Experts of a small language model.
Experts: 112 squared ReLU neurons an expert, 4 picks a token, a sigmoid router.
Below are experts of layer 2 (counted from 0) of a mixture-of-experts language model. Rows are named up (a neuron's input weights, with its number), down (a neuron's output weights, with its number) and show model dimensions 112-223. Each number is 128 + 24 x the weight over its row's rms, rounded and kept within 0 to 255.
Before each expert's rows: "comes after" lists some tokens at least twice as common just before its tokens as in all text. This comes from a sample of Wikipedia text that the model never trained on. Tokens count by the router's weight.

# expert 79
comes after: " ", " 0", ")", " 1", "%", " 2"
up4 [114 155 115 172 105  93  52 114 138 122 142 162 147 171 153 151 126 167 137  90 126 121 110 160 117 103 165 151 112 151 163 144 141 137 118 107 102 133 127 122 128 131 129 143 106 153 120 132 110  90 101 107 116 148 134 139 119  93 117 139 129 136 159 152 115 148  92 145 149 128 153 137 153 130 154 165 153 144 115  79 132 108 109 124 135 133 160 119 145 142 103 141 186  94  93 121 123 136 123 147 157 137 126 136 143 119  84 141 107 116 183 101]
down4 [136 133 134 102 150 153  93 133 112 116 159 113 111 147 127 120 132 120 119 119 112 108 121 126 133 117 143 149 144 130 115 126 143 174 151  87 133 106 163 134  79 154 110 110 120 138 124 161 133 128 122 171 159 117 124 132 121 133 112 147 129 158 117 161 175 134  98 166 103 106 104  91 193 162 180 148 120 115 147 138 136 121 109 171 138 108 157 130 127 109 112 134 106 111 137  65 107 162 101 131 158 140 136 104  93  92  79 131  82 118 151 120]
up5 [127  93 133 122 123 154 131 101 132  84 133 111 131 194 106 148 131 177 112 126 115 107 167 173 138 130 144  94 135 165 103 140 186 138 120 191  94 146  90 116 129 115 123 130 114 128 107 138 126  85 122 131  86 135 119 141 147 143 155 162 160 130  95 116 115 148  85 130 104 113 104 126 134 111 141 159 122 108  94 158 115 129 113 146 107 178 144 154 119 144 167 149 110 139 106 118 150 150 128 166  84 139 119 181 135 140 135 136 151 138 157 125]
down5 [107 112 154 146 151 113 102  75 127 128 124  98 108 146 130  71 100 120 108 136 150 146 150 121 163 126 139 156 166  93 128 176 114 128 129 165 119 160 134 130 148  99 109 118 139 145  94 120 119 127 122 140 136 166 111 125 169 132 106 145  91 143 139 104 121 143  91 124 106 146 119 187 149 151 118 107  86 153 134 122 141  84 151 170 113 156 111 140 157 150 143 145  87 137 123 124 134 117 107 150  80 141 173  86 113 133  85 137  71 134 126 155]
up6 [134  99 125 151 153 142 105 101 141 100 115 162 129 147 110  98 144 210 177 115 124 103 139 136 107 128 147 138 108 109  85 123 129 140 124 134 129 125 139 169 142 122 129 129 135 161 146  98  94 131  73 125 134 129 127 130 118 106 147 146  89 133 137  97 145 141  86 142 155 141  94 125 127 188  82 143 128 157  76 144 133 124 119 125  64  95 124 129 158 174 166 125 153  83  90 162 120 121 115 153  96 116 130  80 125 150  98 132 133 123 120 117]
down6 [131 114 150  92 139  90 146 164  87 183  96 122 142 185 139 148 122 152 133 141 139 163 111 103 101 106 138 122 135  90  56 179 153 113 110 172 112 126 124 145 117  96 100 100 148 169 129 115 156  75 124 110 134 171 158 138  91 121 152 112 145 102 117 151 159 127 123 131 148 167 127 118 136 141 139 118 107 108 121 123 156 126 157 156 105 138 106 128 108 130 176  98 147 112 157 106 135 151  77 146 125 144 135 146 127  88 120 134 134 130 159 145]
up7 [117 151 131  76 136 111 102 120 140 127 104 122 145 131 124 114 138  83 125 114 119 117 122 137 141 157  91 144 105 137 156 147 118 129 154  73 116 107 136 157 105 104 165 122 122 155 103  81 113 161 122 120 114 152 143  92 120 121 173 114 117 162 153 111 130 144 104 136 117 127 114 127 133 111 105 140 155 172 114 125 136 114  55 132 142 144  84 102 166 108 166 125 132 110 147 116 119 102  78  86 129 139 129 105 151 176 101 150 108 136 150 133]
down7 [131 153 131  90 148 141  96 132 157 133 172  96 149 156 163  84 134 111 139 119 148 121 133 148 185 106 127  81 113 136 126 125 130 159  92 164 115 137 107  94  82 141 101 150 134 147 120 143 138 132 117 154 123 105 134  58 110 135 139 134 136 123 134 119 178 146 142  99 103 148 137 129 120  92 139 128 120 129 145 123 135 138 145  99 150 118 172  95  90 174 117 130 148 160 118 136  93  86 100 149 120 160 129 130 128 129 119 134 107  98 157 134]

# expert 82
comes after: " in", ",", " 18", " May", "19", " July"
up4 [137 107 143 139 134 135 127 172 157 149 129 247 107 115 144 118  92 109 133  97 106 161 139 124 140 119 113 119 138 127 111 174 140 136 135 109 128 102 155  64 153 127 137 103 117  97 134 100 165 166 143 107 101 122 134 160 149 127 146 144 144 141 158 120  99 133 104 137 107 130 119 115 106  86 114 144 136 154 157 110 125  82  95 104 149 137 142 113 181  97 128 150 124 103 117 134 105  84 129 137 130 131 133 103 119 125 109 135 116 135 128 132]
down4 [ 98 153 124 134 135 139 142 151 100 125 173 153  87 138 122 108 148 118  94 147 135 154 102 134 115  98 118 143  81 110 182 136 137 117 142 150 105  43 108  97 132  99 136 144 112 125 131 126 147 139  94 140 109 125 127 136 136  94 129 104 103 114 122  95 128 128 128 171 123 117 110  95 105 145 166 131 151  82 134 117 112 143 131 146 152 144 121 165 164 107 125 107 102 151 124  92 127 102 102 117 161  97  99 127 112 107  70 136 144 122  82 113]
up5 [143 103 118 143  97 132 124 128 119 149 109  79 152 176 160 122 152 132 132 152  98 163  85  97 125 133 100 161 143 160 123 152 119 161 102 135 170 157 176 152 125 118 122 153 149 149 157 118 102  94 116 147 162 164 125 155 131 124 100 134 160 133 120 101 144  85 146 101 182 103  77 110 154 139 139 146  88 105 118 127 101 122 106 100 147 149 143 122 106 116  84 117 132 126 144 112  81 120 133  99 100 126 152 122 121 164 104 101 133 130 132 129]
down5 [134 126 174  79 138 116 133 146 121 112 104  94 127 138 106  99 123 134 120 129 124 110 124 155 116 140 163 138 169 115 142 117 116 129  85 135 127  93 130 139 155 114 148 175 171 104 147 124 107 134  95 120 115 155 144 151 107 110 140 175 170 147 139  86 129 112 134 135 130 127 121 119  95  97 119 124 153 135 151 145 123 130 141 111 143 116 145 115  86 156 130 142 139 138 144  63 146 152 147 144 150 147 100 177 123 152 106 128 108  97 150  63]
up6 [129 126 118 171 127  98 114 136 134 147 124 161 147 144 144 183 144  99 133  77 175 191 100 138 171 126 116 120 127  77 134 149 106 106 134 105 111 142 156 134 101 137 159 141 116 136 104 116 141 125  85 104 148 101 170 121 203 118  97 129  85 106 135 138 114  94 136 114 136 142 153 171 120 135  87 110 159 102 171  81 153 137 119 136 129 121 155 117 190 123 124 129 131 153 142 153 125 123  88 155 125 146 130 119 118 120 159 123 106 127 135 137]
down6 [ 86 108 141 129 119 149 124 149 123 135 139 130 115 143 132 159 141 135  91 145 104 123 144 117 143 165 127 117 139 154 135 112 117 147 155 129 126 127 144 154 148 182 123 145 116 117 114 116 147 135  85 102 120 133 103 124  66 119 134 115 122  93 122 131 147 126  71 126 154 132  94 162 142 160 130 113 130 143 103 110 138 120 145 151 144 127 128 122 129 150 131 125 143 139 133 103 147 101 145  80 135 138 113  86 150 108 142 110 106 131 132 115]
up7 [125 179 116 100 122 167 130 143 131 143 121 147 171 133 110 139 152 103 129 123 105 119 115  70 139 142 107  60 133 148 117 140 121  84 131 134 147 127 100 126 131 152 159 146  98 120 146 103 150 112 113 138 108 130 129 112 106 115 104 136 172 155 155  98 141 126 116 129 188  89 122 147 136 181 122 117 102 160 134 133 134 127 117 118 163 111 163 122 140 120  96 117 145 169 120 112 176 165 105  91 103 135 129 134 155 185  84 125 158 131 138 146]
down7 [157  79 149 152 106 152 119 140 130 130  99 105 166 138 139 150  98 110 107 142 105 146 102 154 114 152 131 105 112 134 139 139 132 101 111 162 122 143 125 140 130 139 103 117 116 131 127 147 135 177 142 128  98 145 108 101 118 148 123 147 130 144  96 131 108 182 154 130 159 174 178 138 110 141 133 130 164 144  81 114 104 111 121 115 132 113 137 142 145 104 130 110  92 135 113 121 100 171 135 134 108  65 119 119 125 123 186 141  98 146 133 120]

# expert 18
comes after: " by", " |", ":", " of", " Preceded", " USA"
up0 [137 128 149 108 170 131  58 103 146 100 124 110  99 138 128 150 145  89 152  97 160 115 127 124 121 141 116 131 112 177 128 111 164 116 126 129 127 113 144 116 126 138 142 115 115 106 114 106 188 161 126 101  73 131 113 115 208 141 147 113 169 146 159 119 109 142 122  76  99 117 129 111 125  84 145 139 155 156 133 119 178 124 126 132 132 136  96  83 130 116 130 139 128 139 118 158 141  76 118 104 111 117 138  99 123 131 130 152 142 143 147 151]
down0 [103 149 145 157 149 127 127 153 108  94 157 124 147 146 144 118 116 131 132 174 123 118 109 173 140 122 162 130 139  75 102 129 143 137 170 146 137 100 122 100 103 116 154 152 112 124 104 110  82 155 121 152 116 131  92 147 139 116 176 156 103 104 124  75 115 122 148  94 125 137 134 100 122 161 139 179 192  96 132 150  94  98 143 130 109 102 145 143 144 127 118 133 105 115 109 105 156 142 126 132 113 150 127 118 103 120 105 133 151 134 104  73]
up1 [135 126 135 119 151 117 198 102 118 138 165 143 117 166 182 120 106 100 106 155 151  97 143 112 109 131 122 127 136 146 153  97  91 101 168 158 153 130 117 145 133 151  93 140 130 133 129 160 184  86 124 159 118 131 119 123 138 144  92  96 129 106 131 124 127  76 156 118 123 109 121 146 137 122  90  64  75  99 137 141 122 142 121 145 124 151 144 145 134 137  73  97 146 149 140 139 158 109 128  73 131 136 130 133 112  78 135 151 124 144 106  98]
down1 [112 176 143 157 170 120 115 102 137 149 122 114 141 163 157  83  86 123 114 130 122  94 111 114  72 111 110 128 142 115 126 132 126 125 144 123 107 155 141 144 105 104 113 120  91 137 142 146 135 118 138  98 128 146 146 113 128 152 138 115 130 122 150  87 115 101 121  84 130 116 123 168 139 142 141  59 130 154 112 140 122 173  97 105 114 110 151 105 163 124 128  64 105 153 124  86 180  83 125 106 114 154 123 114 122 151 128 164  90 134 152 111]
up2 [115 125 107 164 127  89 148 146 133 167 141 135 148 141 125 158 105 122 162 116 120 136 102  85 153 131 130 125 142 145 158 136 120 105 143 105 122 138 125 115 148 143 103 162 131 179 162 127 127 159 163 157 139 131 133 157 122 127  95 138 136  98 152 122 139 120 122 137 140 134 104  98 141 108 149 112 180 139 182 145 125 141 107 104 183 113 127 121 131 136  91 118 135 129 110 152 106 111 153 101 129  82  82 158 102  99 125 116 134 169 155 124]
down2 [154 149 154  65 147 167 141 143 100 145 170 129 155 130 156 133 100 113 154 142 112 158 172 131 115 123 156  88 146 129 115 116 115 142 113 145 104 107 179 127 123 149 120  91 155 128 131 137 150 147 139 137  87 146 128 132 150 156 104 141 173 101 151 152 123  83 167 104 140 125 136 136 152 122  93 114  94 101 127 113 164 157 127 123 117 147 137 123 120 127 145 139  75 127 159 132 135 101 141 119 143 129  99  86 153 141 167 107 141 134 129 116]
up3 [153 132 138 147 147 180 101 121 132 114 102 185  78  90  91  81 130 136 129 129 118  97 135 143 158 128 119 122 122 135 160 119 175 117 160 158 118 150 108 100 124 153 174 130 134  61 132 143 153 109 152 137  80 126 124 124 137 142 115 163 155 115 140 109 108 152 138 132 117 162 113  88 128 147  84 141 135 138 116 110 142 125 109 154 149 156 132 134 134 122 104 159 165 152 108  88 110 108 132 187 110 137 131 111 135 126 137 114 104  99  97 124]
down3 [139 124 153 152 117  92 162 105 167 101 133 163 109 131 134 122 160 127 125 117  55 120 127 120 167 100 156 108 161 102 148 146 125 161 117 122 132 120 180 132 110 136 132 102 159 111 125 124 131 120  79 122 164 101 178 146 130 136 138 116 125 126 117 126 120 131 181 154 161 113 123 143 140 131 146 112 139  98 121 126 117 170 128 161 166 135 139 122 116 153 118  96 170 124  87 159 128 110 140 145 142  76 122 129 142  95 123 106 119 103  96 101]

# expert 33
comes after: " |", " ", " 0", ")", " —;", " —"
up4 [107 107 110 149 126 144 107 139 127 138  96 155 122 149 143 103 128 134 145 133 128  49 126 170 137 129 126 111 110 149 167 107 205 142 128 134 120 120 117 110  80 156 112 119 123 114  58 148 117 147 110 131  47 134 126 128 129 141 155 113 153 125  97 129 125 114 133 111 127 133 141  91 129 114 138 129 135  90 118 135 115  56 171 112 132 119  87 106 119 130 122 111 169 111 131 114  96 125 137 151 135 113 131 162  98 164 130 126 141 176 137 128]
down4 [128 142 175 143  99 133  99 163 137 145 135 128 121 111 112 153 131 143 145  94 113 174 116 105 112 152 120 161 136 133 158 165  98 128 140 118 142 114  62  84 117 136 118 133 100 140 111 157 103  91 144 112 149  91 153 105 136 107 132 130 154 132 123 107 123  92 126 146 122  48 121  87 121 134 135 102 144 133 152 110 159 177 159 152 110 163 112 138 116  46 126 140 162 153 137  85 145 142 147 160 165 101 128  74  94 112 140 121 156 130 128  78]
up5 [146 146 129  51 116 150 118  83 150 159 136 141 162 184  95  82 122 115 102 117  95 108 125 119 124 121 113 109 120 142 150 138 103 135 150 164 126 118 123 104 152 128 111 126 166 145 140 105 159  98 138 159 116 145 148 149 163 145 152 116 172 129 143 118 141 113 133 108  94 113 143 137 133  98 125 133 162 121 128 132 124 130  84  90 166 107 197 119 134 108  94 110 109 108 102 127 126 105 126 140 132  97 152  95  91 131 131 146 146 144 100 141]
down5 [126 160 136 115 203 131 120 133 137 109 131 117 178 122 156 164 124 115 112 114 131 174 138 132 114 134 105  56 123 138 143 121 135 147 155  84 128  99 131 144 105 100 141 119 143 150 134  96 120 117 133  95 135 113  64 110 130 170 155 104 143 101 148 135 116 183 123 124 139  84  83 111 141 139 150 144  82 185  95 111  82 122 137 109 134 129 119 121  89  84  94 135 108 102 112 142 130 121  68 108 156 105 159 152 111 136 172 113 131 149 133 111]
up6 [110 136 134 135 165 150 102  99 149  84  93 139 139 106 123 118 110  83 152 128 130 150 150 118 121 138 129 120 100 128  46 144 181 160 114 126 119 143 183 131 153 138 135 162 132 139 150 113 122 130 129  99 167 127 113 132 134  98 162 112 109 174 133 119 100  89 107 121 152  96 128 128 151 146 111 136 104 137 109 123 142  90  87 144  73 160 124 127 116 178 114 118 139 135  94 115 115 141 116  84 142 174 138 146 112 117 132 121 113 125 112 147]
down6 [111 111  97 158 114 136 133 146 135 147 144 101 126 113 148 106 115 121 139  59 146 107 156 124 103 143 152 142  93 135 117 112 122 138  79 132  84 185 164 124 183  86 150 134 168 132 120 131 100 120 139 133 132 128 145 112 117 143 148 132 158 125 103 108 131 127  76 147  96 121 128  99  99 168 114 123 125 118 139 124 152 116 119 166  98 142 148 127 124 142 146  84 155  91 113 173 119 139 140 107 120 160 126 122 125 111 118 105 179 101 106 115]
up7 [137 131 133 123 137  86 117 149 119 112 125 112 145  98  97 114 115 139 128 182 164 132 109 155 172 111 143 108 110 118 103 115  74 128 102 143 136 151 112 112 102 122 127 145 152 169 102 107 137  96 111 166 154 154 126  78 122 117 150 125 140 137 157 115 101 107 141 134 163 139 102 145 137 107 102 122 128 141 129 144 102 115 114 108 121 132 131 147 134 118 170 141 117 101 120 109 109 142  90  71  80 194 144  97 132 133 140 148 118 133 114 126]
down7 [127 109 104 142 143 152 136 185 140 146 105 124 119 163 144  68 144 108 124 100 127 151 125 136 113 148 172 134 127 136 188  92 123 142  95  98 122  90  89 140 124 131  88 101 178 157 161 131 117 125 119 136 141 108 127  95 141 119 124 130 185 145 110 128 140 129 129 133  77 120 121 136  92 125 151  91 184  81 119 158 119 140  96 101 129  96 102 114 157 104 146  82  91 152 163 116 109 105 100 100 140 177 137 138 141 116 148 104  96 131  97 157]

# expert 7
comes after: ",", " (", ".", "|", "–", " in"
up0 [129 112 117 183 137 150 134 135 129 127 162 123 147 178 134 111 118 157 143 133 155 147 100 129 135  86 111 130  96 173  98 147  86 130 123 127  66 137 178  82 145 101 138 125 127 139 148 113 120 154 125 179 135 124 139  84 107 168 130 105 140 133 123 156 120 112 152 136 108  79 168 137 100 140 161 118 142 107 137 136 136 152 115 116 152  81 162 140 106 132  93 132 115 114 163 140 118 131 142 119 126 166 151 132 110 143 108 184 179 108 113 179]
down0 [168 139  79  83 155 122 110 103  96 135 110 140 132 164 142 116 124 144 165  82 154 110 166 133 117 144 144 101 134 117 101 103 133 120  83 151 145 136 131 155 128 141 117 150 150 142 114 155 104 146  87 104  88 127 152 133 115 170 112 115 145 113 132 126 126 109 108 120 125 135 135 152 117  99 139 161 138 142 108 115 119 124 103 144 118 122  84 158 131 175 170 143 134 135 164 133 128 140 130 114 117 132 107 171 126 188 160 146  97 101 147 140]
up1 [127 138 113 129 123 124  96  89 134 156 130  85 128  94 161 154 109 128 167 124 156 137 111 144 155 150 127 108 122 153 127 141  92 132 122 101 127 138 138 164 169 122 141 194 109  70 137 121 175 107 119 107 124 139 122 103 139  80  94 109 103 153 195 131  96 133 180 109 134  97 122  83 172 112 150 121 108 105 115 149  76 138 132 104 113 153 114 137 118 106 125 130  84 131 122 130  98 131  95 107 120 171  93 132 125  94 156 149 123 148 106 124]
down1 [108 108  87 121 150 170  96 148 131 123 152 145 130 140  85 137 139 180 150 160 131  94 130 116 128 131 119 108  93  68  69  97 159 121 133 149 110 132 138 140 160 117  97 127 105 106 144 161 113 104 144 140 148 132 156 100 112  96 137 135 130 128 151 122  95 118 148 176 159  85 148 106 120 121  70  90 139 129 117 161 116 137 142 100 118 157  95 132 108 136 130  97 113  97 123 137 134 146  83 163 157 154 159 119  94 135 116 162 132 128 145 132]
up2 [113 150 125 134 110 136 115  74 156 151 115 124 167 133 101 127 152 127 129  99 123 130 107 207 116 155  90 130 116 132 140  87 139 123 117 135 118 129 118 116 141 108 122  81 144 107 115  99 146 135 100 113  80  99 140  83 150 118 122 135 108 129 179 127 109 103 178 154 154 141 110 123 119 131 145 144 102  93 111 108 131 120 117  86  96 154 137 126  88 154 152 104 147 118 134 160  84 136 142  81 148  96 144 170 126 128 110 138 103 151 109  91]
down2 [140 146 122 159 122 107 141 158 143 116 128 132 126 170  96 173 159 123 130 106 158  81  77 160 145 128 154 164 123  91 125 123 141 141 131 131 125 121 101 164 144 107  92 110 164 125 137 147 152 121 157 115 120 136 142 157 151 119 104 133 109 130 135  87 113 166 122 115 131 150 171 179  94 153 119 159 157 115 127 146 124 130 136  87 119 122  92 110 138 131 147 142 137 116 131  59 127 140 131 124 105 125 121 140 145 156 113 152 184  88 143 151]
up3 [168 118 127 161 129 174 155  87 141  82 130 160 109 134 155 126 111  92 113 109 140 184 134 121  96 108 185 141 101 167 147 143 174 125 124 158 120 149 113 104 149  98 163 161 131 139 139 115 114 106 124 123 205 142 162 140 106 129 133 109 124 167 173 131 123 116 125 106  90  99 131 106 147 158 101 150 114 121 130 155 114 151 130 109 144  89 145 125 121 106 124 104  91 121 116 135 134 100 138 106  65 131 123 140 130 101 119 151 136  89 124 113]
down3 [ 79 161 154 119 136 111 108 141 111 132 135 141 124 113  95 117  95 119  79 119 125 123 124 137 102 106  74 103 119 129 127 126 129  71 159 112  97 102 148 117 108 148 173 142  91 126 135 140 216 135 130  99 132 133 135 103  98 151 138 161 136  86 125 143 145 106 113 152 130 156 156 152 142 142 104 140 121 143 120 137 174  98 135 118 149  86  94 151 106 134 173  86 148 130 108 137 103 118  82 109  59 111 130  84 134 138 125 112 116 159  99 150]

# expert 47
comes after: " |", ")", " ", "\"", "}", "er"
up4 [109 117 137  79 132  76 104 123 148 108 121 137 140 147 145 165 158 108 153  85  97 129 138 148 178 121  88 128 111 105  84 150 131 116 147 134 151 124 114 164 161 124 142 124 151  78 110  97 124 119 116 118  90 118 126 103 157 147 123 147 119 141 122 102 144 121 128 108  89  98 140 130 122  76 145 149 106 112 135 130 121 112  98 142 119 120  97 103 133 154 130 163 193 137 118 136 127 148  82 176  95 144 155 101 106 123 103 126  99 129 138 126]
down4 [141 156 153 109 121  91  87 142 137 132 137 143 122 164 132 137 154 150 158 152 125 118 146 133 123 113 115  94 108  87 142 119 119  98 158 136 138 121 139  54 134 145 140 119 117 109  93 139 129 149 123  93 120  68 141 107 172 125 107 146 181 116 138  85 123  97 161 119 143 101 115 101 117 132 164 113 159 134 112  85 130 112 102 129 119 108  98 145 144 113  92 141 115 119 138 106 189 174 128 172 119 111 111 100 147 139 133 112 136 152 162 134]
up5 [137 104 113 119 142 158 108  79 114 152 111 124 144 142 149 143 134 117 148 107 138 111 116 138  99 105 128 114 116  92 175  90 133 129 160  92  89 144 130 196 104  99 143 140  83 127 181 130 125 129 116 134 155 128 150  83 123 128 122 122 140 110 158 128 150 121 158 108 119 132  85 123 128  91 145 128 139 122 116 137 143 153 150 159 135 140 124 111 141  95  92 141 138 136 146 114 144 129  94  87 145 103 135 145 127 125 149 152 139 188 122  28]
down5 [144 136 139 121 128 140 117 130 128 116  87 119  94 107 125 106 118 155 127 156 134 170  82 101 118 151  96 169 157 142 143 192 162 153  86 111 108 144  80  93 152 115 131  79 136 130 121 146 151 123 126 150 112 158 111 179 143 109 121 105 138 176 142 113  99 147 155 151  70 137  99 146  96  95 140 140 135 108 147 133 135 171 125 142 110 128 158  99 172 187 103 171 133 154 138  80 142 119 152 146 128 127 114 128  86 125 124 157 116 106 156 159]
up6 [135 114 154 118 134 151 114 144 135  88 111  98 121 173 157  78 119 128 185 137 141 127 200  68  94 150 114 135 122 125 127 142 180 126 142 109 136 113 136 105 123 110 118 138 117 131 118  95 179 111 157 124 113 148 113 145 134 176 134  96 179 145 147  87  89 147  90  77  85 127 109 123 139 113 138 117 158 130 119 140 126 111  56 116 132 109 146 107 131 124  96 132 120  99 140 123 147 130 147 151 118 131 133  97 113 132 100 124 108 122 119 169]
down6 [134 121 137 148  78 149 143 154  98 102 125 137 140 134 167 135 150 133 117 140 113 119 136 142  96 169 148 155 176 173 142 134 135  78  70 139 108 117 146  95 152 130 101 168 133 117 135 100 191 130 143 128 135 109 127 128 120 120 113 141 120 117 127 140 112 129 153 140  92 175 145 129 121 122 131 129 117 113 138 109 109 110 159 138  92 125  97 124 153 137 126 112  98  86 117 108 141 148 124 132 129 161 129  95 107  77 119 122 135 113  95  88]
up7 [132 107 132 109 163 127  98 100  93  87 106  86 111 144 117  83 116 164 104 148 128 116 165 109 129 122 169 148 117 103 150 130 167 140  96 145 145 136 143 120 131 108  99 166 151 182 132 177 110 125 104 133 169 147 116 159 120 173 124 119 182 155 123 100 149 148 131  85  95  84 133 117 154 103  74 126 159 115 132 139 118 151 120 116 136 101 107 103 152 106 101 130 139 132 155 149  96 118  97 171 132 129 157 120 136 129 126 109 118 141 124 129]
down7 [ 99 143 118 131 107 135 131 133 139 143 141  92 137 131 133  92 146 112 114 121 106 103 110 123 129 112 153 150 127 116 126 129 103 119 121 168 166  96  89  78 110 119 113 120 127 150 105 122 123 131 112 137 119  80 150 125 122 131 127  83  83 111 147 143 160  54 163  93 148 108 112  70 135 136 170 113 114 124 122 148 129 108 129 103  71 140 138  88 140 141 119 168 197 108 119  80 127 104 113 184 169 131 111 123 126 141 147 136 124 152 167 194]